{"n_layer": 11, "activation": "relu", "router_score": "softmax", "lr_router": 0.000744, "tie_embeddings": true, "batch_tokens": 65536, "dataset": "wikipedia_en"}
Below are experts of layer 7 (counted from 0) of a mixture-of-experts language model. Rows are named router (the router's row for the expert) and show model dimensions 384-511. Each number is 200 + 40 x the weight over its row's rms, rounded and kept within 0 to 999.
Before each expert's rows: a language model's description of what the expert responds to. This comes from a sample of Wikipedia text that the model never trained on.

# expert 0
Description: Name and title fragments. Pieces of proper names and titles inside quotes or italics, such as songs, shows and people: Dick, Dawson, Pokémon, Wood, Jack.
router,176,146,141,156,175,221,265,171,169,152,170,200,158,212,181,132,224,161,226,258,212,125,193,234,209,187,199,212,185,119,291,242,170,162,150,196,196,262,178,161,234,177,88,169,180,244,153,207,203,109,186,195,222,190,175,246,58,203,196,136,134,245,270,190,84,224,176,209,255,227,223,160,179,221,169,212,207,240,207,260,238,252,265,212,201,212,123,181,200,237,202,122,157,155,185,189,223,139,210,185,172,227,189,178,250,184,149,194,190,198,151,234,179,218,282,250,249,259,215,203,209,200,165,293,252,168,140,199

# expert 10
Description: Years and ordinal ranks. Digits of years and ranks in tables and results, such as 2nd, 7th, 1980s; also spelled-out numbers like six, twenty.
router,198,305,250,193,195,206,185,115,186,202,246,216,193,247,184,278,190,226,299,199,232,124,189,183,121,260,225,77,192,145,181,185,207,228,251,156,191,199,172,257,190,173,223,111,222,197,226,199,184,199,194,196,234,170,231,140,161,174,230,197,193,164,65,172,123,198,212,243,261,194,208,164,219,226,108,152,220,203,268,277,217,314,262,150,102,180,186,249,240,182,188,132,201,212,176,238,211,262,138,168,236,188,205,229,264,219,159,212,219,199,245,167,220,162,208,227,157,279,250,131,150,213,222,180,194,167,260,193

# expert 17
Description: Units and abbreviations. Measurement units, abbreviations and field labels in infoboxes and tables, such as ft, kg, DF, MF, Height, RPM, Coordinates.
router,267,152,216,154,152,214,216,210,134,174,239,190,212,161,167,196,159,174,135,174,214,196,192,178,189,191,230,188,169,179,162,188,247,146,260,197,204,158,135,156,167,214,268,238,178,157,237,186,173,173,144,206,188,151,235,153,198,202,220,173,267,134,252,151,129,188,83,207,203,77,254,244,189,269,143,239,192,261,188,180,252,205,201,208,172,213,201,188,240,205,282,256,209,282,181,212,219,181,175,202,185,176,196,275,211,169,196,181,236,161,188,184,236,234,211,173,227,170,227,236,242,186,203,203,210,191,186,191

# expert 8
Description: Table and list fragments. Tokens inside tables, citations and lists, such as pipes, spaces, dashes, $, £, See and Series, plus year digits in date ranges.
router,188,148,243,173,195,224,241,251,184,287,157,147,226,184,173,277,188,215,229,286,170,181,293,314,235,198,267,168,214,220,200,192,179,205,146,139,276,165,181,170,205,210,196,228,120,192,184,215,194,175,185,214,189,155,116,238,188,278,233,235,151,203,245,247,180,194,227,209,200,221,168,202,183,191,188,206,117,245,101,198,117,184,130,171,227,212,204,181,247,135,232,224,205,227,220,249,232,194,217,234,181,215,115,189,185,215,181,192,197,252,217,235,181,229,183,121,220,209,180,316,268,235,186,232,147,168,173,118

# expert 5
Description: Title starts, year digits. Title-opening words in lists of works, such as The, My, Your, and middle digits of years in parentheses, like 1994 or 2007.
router,161,214,188,199,157,240,279,258,171,261,258,218,199,126,191,235,226,239,205,208,173,152,189,192,154,249,227,209,282,226,170,206,218,241,160,247,208,184,204,179,160,180,223,176,251,228,164,222,203,167,222,130,190,208,185,250,179,220,209,147,139,156,174,181,220,222,204,223,254,139,196,174,203,197,250,222,189,186,122,175,243,189,169,245,200,233,162,207,149,182,186,203,209,172,184,256,174,120,198,164,264,88,182,195,189,194,206,198,251,200,227,208,145,230,186,146,228,188,192,244,252,213,220,184,203,147,117,0

# expert 24
Description: Section heading starts. Line breaks before new articles or headings and heading words at line start: Personal, Early, Career, See, History, ==.
router,199,223,150,170,250,199,258,178,221,169,171,136,260,178,220,233,230,186,221,152,208,183,152,258,240,175,189,169,227,256,190,194,132,218,190,279,178,203,222,194,191,151,194,184,240,216,187,228,212,176,241,193,156,236,146,214,201,186,217,263,197,209,117,161,296,219,169,219,186,240,251,231,271,200,193,193,227,193,234,152,175,195,186,136,160,161,170,225,164,213,181,244,196,185,239,215,209,247,188,276,194,157,167,212,210,280,211,230,206,232,183,263,162,177,199,195,192,260,234,169,281,206,215,185,159,184,229,198

# expert 3
Description: Authorship and study context. Function words and verbs in sentences about writing, publishing, degrees and works, such as wrote, titled, including, for, degree in.
router,213,185,186,206,226,169,138,273,170,248,175,223,157,159,191,194,223,244,181,108,136,193,239,168,201,184,240,173,240,221,166,183,120,203,190,236,154,177,220,228,145,245,45,249,228,180,211,232,265,219,250,161,209,181,174,164,234,161,208,276,190,190,226,233,321,193,286,114,166,207,193,201,178,170,259,206,194,224,246,221,184,132,131,265,102,214,256,176,126,172,117,217,236,180,181,238,199,146,265,141,160,192,191,167,150,131,209,150,192,176,94,193,227,227,125,235,251,215,152,208,200,232,192,171,253,182,207,197

# expert 7
Description: Proper-name first words. First words of multiword proper names for newspapers, organizations and places, such as New (York), Red, Air, Rolling (Stone); also table pipes.
router,203,205,86,207,278,152,201,221,175,227,172,240,228,141,157,201,193,157,138,161,167,151,224,197,195,178,220,216,175,240,222,235,156,234,225,207,270,224,230,160,240,177,250,252,221,291,167,230,241,163,221,186,255,142,133,181,230,194,244,211,171,189,169,256,221,152,268,179,184,218,225,241,149,170,195,98,208,170,223,156,259,183,254,216,254,169,158,216,188,200,160,188,232,189,168,245,196,170,298,207,202,188,210,218,222,142,197,205,205,237,186,203,182,207,247,177,283,250,107,242,144,225,203,188,219,246,210,177

# expert 31
Description: Nouns ending list items. Abstract or topical nouns ending a phrase before a comma or "and" in lists, such as justice, preparation, battles, rights; also "the".
router,133,220,184,193,160,232,236,144,201,183,199,164,193,204,239,247,157,226,180,109,202,184,251,210,230,153,208,178,153,206,211,223,180,209,194,237,232,149,207,231,282,181,128,134,231,207,170,163,213,193,228,156,212,168,143,117,153,243,195,247,176,167,215,205,133,180,140,224,213,177,245,157,208,201,118,146,155,226,181,167,222,189,168,178,168,149,153,181,215,161,186,143,169,259,190,186,240,169,289,181,220,215,220,268,150,133,287,203,234,167,176,152,181,223,123,140,184,234,166,193,243,175,202,257,215,201,220,236

# expert 26
Description: Predicate adverbs, relatives. Words right after a subject or relative pronoun, such as who, is, still, often, originally, no longer, also, commonly referred.
router,239,153,165,226,209,186,131,144,166,186,202,186,203,241,222,228,168,162,231,197,195,202,237,194,221,217,225,297,212,273,128,232,251,180,160,256,180,194,170,224,290,230,210,220,193,169,165,191,181,262,195,162,241,226,178,213,201,210,213,105,189,186,210,188,204,193,246,227,241,206,205,176,93,205,212,262,224,170,137,159,197,151,229,209,271,143,194,267,219,205,218,202,139,248,255,199,217,214,192,193,183,224,218,87,179,225,205,127,145,234,189,255,173,165,311,158,201,189,131,232,188,234,194,209,207,196,157,207

# expert 11
Description: Foreign name pieces. Word pieces inside non-English names and words, especially accented or Cyrillic letters, such as Kitamura, Maxentius, de, la.
router,138,182,264,164,181,191,277,210,212,204,171,185,213,291,244,158,171,245,187,184,215,197,144,172,215,136,175,252,230,220,301,153,211,197,209,213,230,204,210,200,248,222,285,219,237,228,265,206,219,205,163,205,144,176,256,145,311,231,197,79,218,283,201,213,305,209,189,226,220,298,183,132,204,220,216,214,205,163,344,215,191,216,145,163,168,261,257,156,201,237,211,143,216,259,193,152,197,209,173,201,158,233,181,175,173,307,228,213,194,269,228,204,198,213,194,230,151,204,274,186,201,212,207,182,198,210,192,210

# expert 25
Description: Infobox list dashes. Dashes and line breaks opening infobox fields like "- Country:", "- Rank:", plus has, had, several, There, Total.
router,215,248,167,129,168,190,159,139,242,187,187,246,124,122,195,198,210,189,141,176,222,237,226,246,230,251,239,218,184,208,177,222,236,215,234,239,241,137,201,198,174,299,148,237,192,147,210,187,137,156,225,212,158,247,138,238,117,232,113,132,266,236,50,220,148,256,264,236,192,139,244,230,183,228,226,158,202,252,151,215,214,181,154,220,158,183,225,283,156,256,175,200,189,230,246,236,194,245,214,196,259,164,172,103,198,150,227,140,287,173,277,177,103,171,131,221,202,248,164,200,145,226,200,203,209,269,175,184

# expert 23
Description: Opening punctuation and spaces. Spaces, opening parentheses, quotes, hyphens and en dashes before numbers or words, such as December 12, (1877), 1860–1905.
router,210,232,182,228,263,246,89,177,203,206,240,131,242,211,202,160,138,205,191,173,184,238,270,171,234,221,184,136,215,251,203,197,165,238,239,230,205,261,185,188,159,149,168,179,241,160,201,207,114,261,164,168,265,259,179,248,215,189,218,260,119,209,254,135,223,200,189,194,176,77,222,214,255,93,173,196,221,161,145,207,182,257,185,255,223,173,214,188,174,257,163,242,184,146,196,201,215,231,269,233,227,227,195,188,201,301,208,202,171,187,185,201,212,172,176,102,200,209,234,158,211,229,192,205,201,253,203,197

# expert 4
Description: Sports competition names. Words naming tournaments, leagues and teams, such as Cup, Championship, NCAA, NBA, often in article titles; also LaTeX ^{ and _{ markers.
router,261,200,198,217,306,155,272,137,215,201,288,226,183,216,190,221,200,204,190,251,200,144,231,188,166,254,194,228,207,211,205,229,198,173,250,175,266,172,226,199,199,163,244,202,208,215,202,204,179,216,208,238,150,207,176,171,167,156,203,181,141,235,216,169,200,180,202,170,200,183,202,263,243,161,139,197,177,177,253,170,217,250,222,233,196,232,172,199,175,162,151,172,169,291,179,234,217,264,196,214,264,214,246,181,209,230,190,234,172,223,219,251,192,140,247,209,246,214,269,197,186,220,172,226,88,174,203,201

# expert 18
Description: Institutional name nouns. Capitalized nouns in names of countries, institutions and places after the: United, National, University, Town, Kingdom, District.
router,156,229,234,239,184,153,199,213,199,172,183,152,238,268,155,186,221,178,154,157,216,191,195,233,216,189,243,271,215,185,179,202,279,129,208,199,206,197,234,194,219,234,176,266,206,254,195,219,182,245,225,208,213,184,181,241,212,207,184,175,253,232,256,262,259,182,180,183,213,314,235,385,208,165,128,170,174,209,239,205,158,238,228,228,172,213,251,196,208,227,205,187,228,193,260,232,244,203,214,154,181,171,230,199,147,215,209,190,221,159,288,179,105,234,151,203,254,223,144,197,140,175,192,213,186,214,275,196

# expert 27
Description: Ordinals and distributives. Ordinal and quantity words in elections, rounds and rankings: first, second, third, final, each, every, per, round.
router,187,231,226,204,218,95,267,249,194,200,222,152,218,180,209,225,220,247,152,253,180,185,179,211,226,236,242,141,177,272,113,249,191,183,158,196,183,212,225,237,199,165,313,289,121,149,134,154,124,236,259,211,223,173,169,186,157,231,189,258,143,264,179,236,152,234,256,200,307,200,157,199,219,223,208,239,157,195,220,180,144,140,140,192,164,161,227,174,225,250,181,224,208,268,189,184,169,188,208,212,198,195,270,159,188,262,184,134,197,209,229,166,250,147,206,219,183,216,190,219,248,209,232,193,231,235,244,180

# expert 20
Description: Passive and death verbs. Auxiliaries and event verbs in biographies after he or after, such as was stripped, died, suffered, been, were.
router,153,177,235,211,241,222,230,287,220,142,231,211,271,245,181,238,202,272,167,151,198,178,227,183,193,196,224,205,218,275,131,139,245,162,244,80,187,242,136,206,273,220,188,154,232,296,201,127,245,169,206,222,147,257,236,262,193,184,152,190,251,200,247,146,231,236,191,247,195,124,182,178,151,209,191,147,156,219,190,164,191,250,176,120,309,209,163,240,237,168,219,171,208,202,246,194,176,222,186,198,233,152,172,212,252,170,186,198,114,205,252,214,172,221,161,174,158,181,171,251,205,149,118,223,201,222,174,191

# expert 29
Description: Digits in numbers. Individual digits and separators within years, times and figures, especially final year digits in ranges, such as 1759 to 1761.
router,196,138,229,245,206,216,216,233,228,187,223,215,233,189,175,230,202,211,292,288,220,155,270,202,207,162,217,240,202,194,181,219,191,227,171,193,262,151,174,158,190,209,225,183,199,122,190,167,289,200,254,228,303,155,180,246,204,184,217,199,265,234,263,216,106,217,173,212,148,167,185,162,242,304,268,207,217,145,146,157,195,196,242,164,174,171,234,180,213,180,234,181,182,215,122,185,221,266,211,232,189,179,193,185,202,236,208,129,226,174,195,110,217,232,160,165,186,164,253,185,266,206,157,197,195,243,211,203

# expert 13
Description: Prefixes and line breaks. Line breaks ending list or cast entries, and word-initial prefixes before a hyphen, such as non-, anti-, re-, co-, self-.
router,156,195,133,252,184,259,175,178,169,171,189,208,258,142,211,183,247,163,197,204,187,222,176,224,241,135,216,189,191,177,277,165,207,206,258,201,182,141,228,236,173,131,242,240,172,251,171,96,228,169,249,251,196,238,196,217,158,209,225,261,174,212,164,163,144,192,248,211,270,204,224,238,198,181,230,218,160,134,151,220,194,225,173,175,166,143,209,210,244,186,196,221,298,174,152,206,151,210,148,233,238,208,126,205,221,167,182,281,228,177,208,128,313,200,164,170,256,150,143,177,220,213,219,196,100,148,189,222

# expert 6
Description: Initials and name starts. Initials, honorifics and first names at the start of person names, often in election or cast tables: J., St, Dr, Jr, William.
router,219,246,142,221,165,192,240,246,217,127,233,197,192,116,194,174,187,213,146,193,179,213,193,232,211,133,220,162,183,171,131,205,213,237,199,244,252,300,226,179,314,291,184,225,186,253,221,200,161,211,189,214,170,218,172,181,177,256,173,166,169,165,206,174,275,200,261,148,189,162,135,193,245,189,232,201,181,249,175,199,230,147,159,194,251,158,151,213,176,228,205,207,216,172,166,211,232,202,195,241,240,234,185,287,165,82,171,214,144,211,252,270,194,172,251,232,207,139,168,209,248,189,235,213,238,196,136,190

# expert 28
Description: Leading digits of years. The first digit of a year or number after a space, dash or parenthesis, as in 1884, 1900, 2010 ranges; also ISBN.
router,196,127,139,87,202,166,170,194,211,261,178,151,249,143,165,200,244,216,195,161,203,294,155,265,207,199,176,188,205,306,264,191,157,222,206,160,192,183,228,223,179,197,143,211,185,229,197,198,144,174,256,274,113,196,182,240,172,217,318,258,252,224,240,216,261,239,221,253,178,222,223,182,152,113,195,194,170,235,176,202,273,199,223,172,301,188,190,221,190,109,196,244,187,202,230,243,162,163,185,250,236,162,191,230,255,188,159,277,210,116,209,215,185,247,170,190,181,182,268,244,258,136,247,163,194,151,149,171

# expert 14
Description: Function words, verb objects. Prepositions, conjunctions and infinitive verbs in expository prose, such as to, of, and, without, using, allows, in agreeing to increase.
router,199,144,291,167,206,216,141,153,232,220,179,261,199,158,186,218,216,217,191,236,168,254,281,169,202,148,178,110,234,181,192,179,209,166,162,176,153,181,194,182,158,231,197,218,159,249,184,187,238,237,153,234,259,137,204,229,203,158,187,283,237,199,134,165,210,188,149,209,144,170,176,199,232,172,135,319,189,177,126,175,193,211,160,226,228,180,187,188,164,215,213,214,257,115,215,173,236,166,139,211,207,201,186,188,149,101,241,242,162,246,162,188,278,186,145,208,174,152,217,218,206,194,180,220,237,200,229,209

# expert 30
Description: Location and time prepositions. Prepositions introducing places or times, mostly in, at, from, during, and the following the: in Los Angeles, during.
router,279,161,167,196,226,248,97,146,208,214,222,142,179,193,203,236,189,160,234,171,206,177,167,195,219,326,202,147,190,139,190,209,197,241,198,181,134,194,184,225,268,216,194,273,162,251,250,197,246,257,205,207,161,205,197,159,206,122,225,287,186,129,230,216,192,180,132,136,214,289,190,194,177,187,225,106,154,189,275,165,181,290,170,180,237,145,204,207,172,204,207,234,188,156,179,218,185,233,219,220,149,142,235,250,195,155,205,193,101,212,181,216,211,139,142,233,247,265,164,248,170,195,235,171,238,191,222,183

# expert 19
Description: Predicate participles and objects. Past participles and adjectives after was/is/were, such as known, designed, available, informed; also object pronouns him, them, it.
router,247,171,102,229,113,154,138,168,175,252,216,269,214,175,184,242,212,189,176,190,236,116,234,176,192,160,210,293,222,208,210,212,223,177,188,191,217,226,192,192,138,194,239,147,167,240,220,184,225,170,204,214,200,235,337,228,168,215,181,167,235,148,166,164,140,202,214,194,171,216,220,248,223,153,226,220,209,209,107,210,214,148,233,169,295,199,242,131,251,178,215,206,219,158,217,216,228,166,179,179,146,238,291,192,184,153,173,159,220,241,166,161,233,256,248,152,232,189,316,173,193,191,200,181,216,193,165,195

# expert 16
Description: Nouns after articles. Common nouns and adjectives right after a, an or the that describe people or things, such as concert, pharmaceutical, former, fighter.
router,161,240,245,224,247,199,132,144,225,263,126,232,191,243,204,187,206,157,125,193,267,204,195,180,187,172,115,204,121,141,234,151,173,206,213,151,213,211,169,231,183,241,171,153,208,184,181,192,149,149,185,167,175,194,279,153,273,193,176,277,232,189,236,201,220,210,166,271,230,209,184,138,141,215,175,210,190,186,184,228,177,176,270,219,271,258,115,159,253,216,207,221,162,207,145,163,134,67,189,188,227,207,242,224,223,146,194,209,310,183,191,220,208,233,210,207,200,167,180,168,145,223,238,191,171,237,174,229

# expert 9
Description: Sports club tables. Table pipes, colons and scores in football and sports career listings, plus club words: FC, GER, loan, joined, against.
router,232,222,165,219,159,274,308,280,147,244,208,243,180,158,175,159,226,217,250,242,188,285,205,176,203,225,75,186,173,238,186,236,250,258,248,143,178,204,202,195,174,159,233,147,244,164,162,211,247,224,212,183,201,221,177,226,199,185,212,211,224,172,218,225,166,188,201,186,196,183,191,201,197,176,206,223,160,243,259,259,210,210,167,274,164,218,233,247,158,185,279,251,219,217,189,222,157,163,209,180,174,187,64,225,206,208,205,218,199,181,216,193,115,170,211,273,235,193,216,262,247,207,224,200,202,178,214,198

# expert 15
Description: Sports and career verbs. Verbs and words describing a person's play or career achievements after he or his: played, won, worked, performed, km, wins.
router,139,261,197,169,194,204,285,319,122,212,198,232,219,187,198,250,193,241,257,276,177,264,217,205,171,305,197,113,190,189,153,284,148,192,108,167,198,181,230,195,237,162,232,196,178,127,166,199,178,177,246,196,197,171,82,208,210,194,245,244,219,209,166,218,175,163,197,167,131,139,245,144,263,226,174,147,208,257,217,253,204,180,198,141,163,221,230,191,210,99,176,237,194,177,157,246,181,238,287,207,229,179,197,253,261,255,182,268,301,154,160,208,217,92,164,166,237,125,178,203,188,210,199,215,143,143,215,198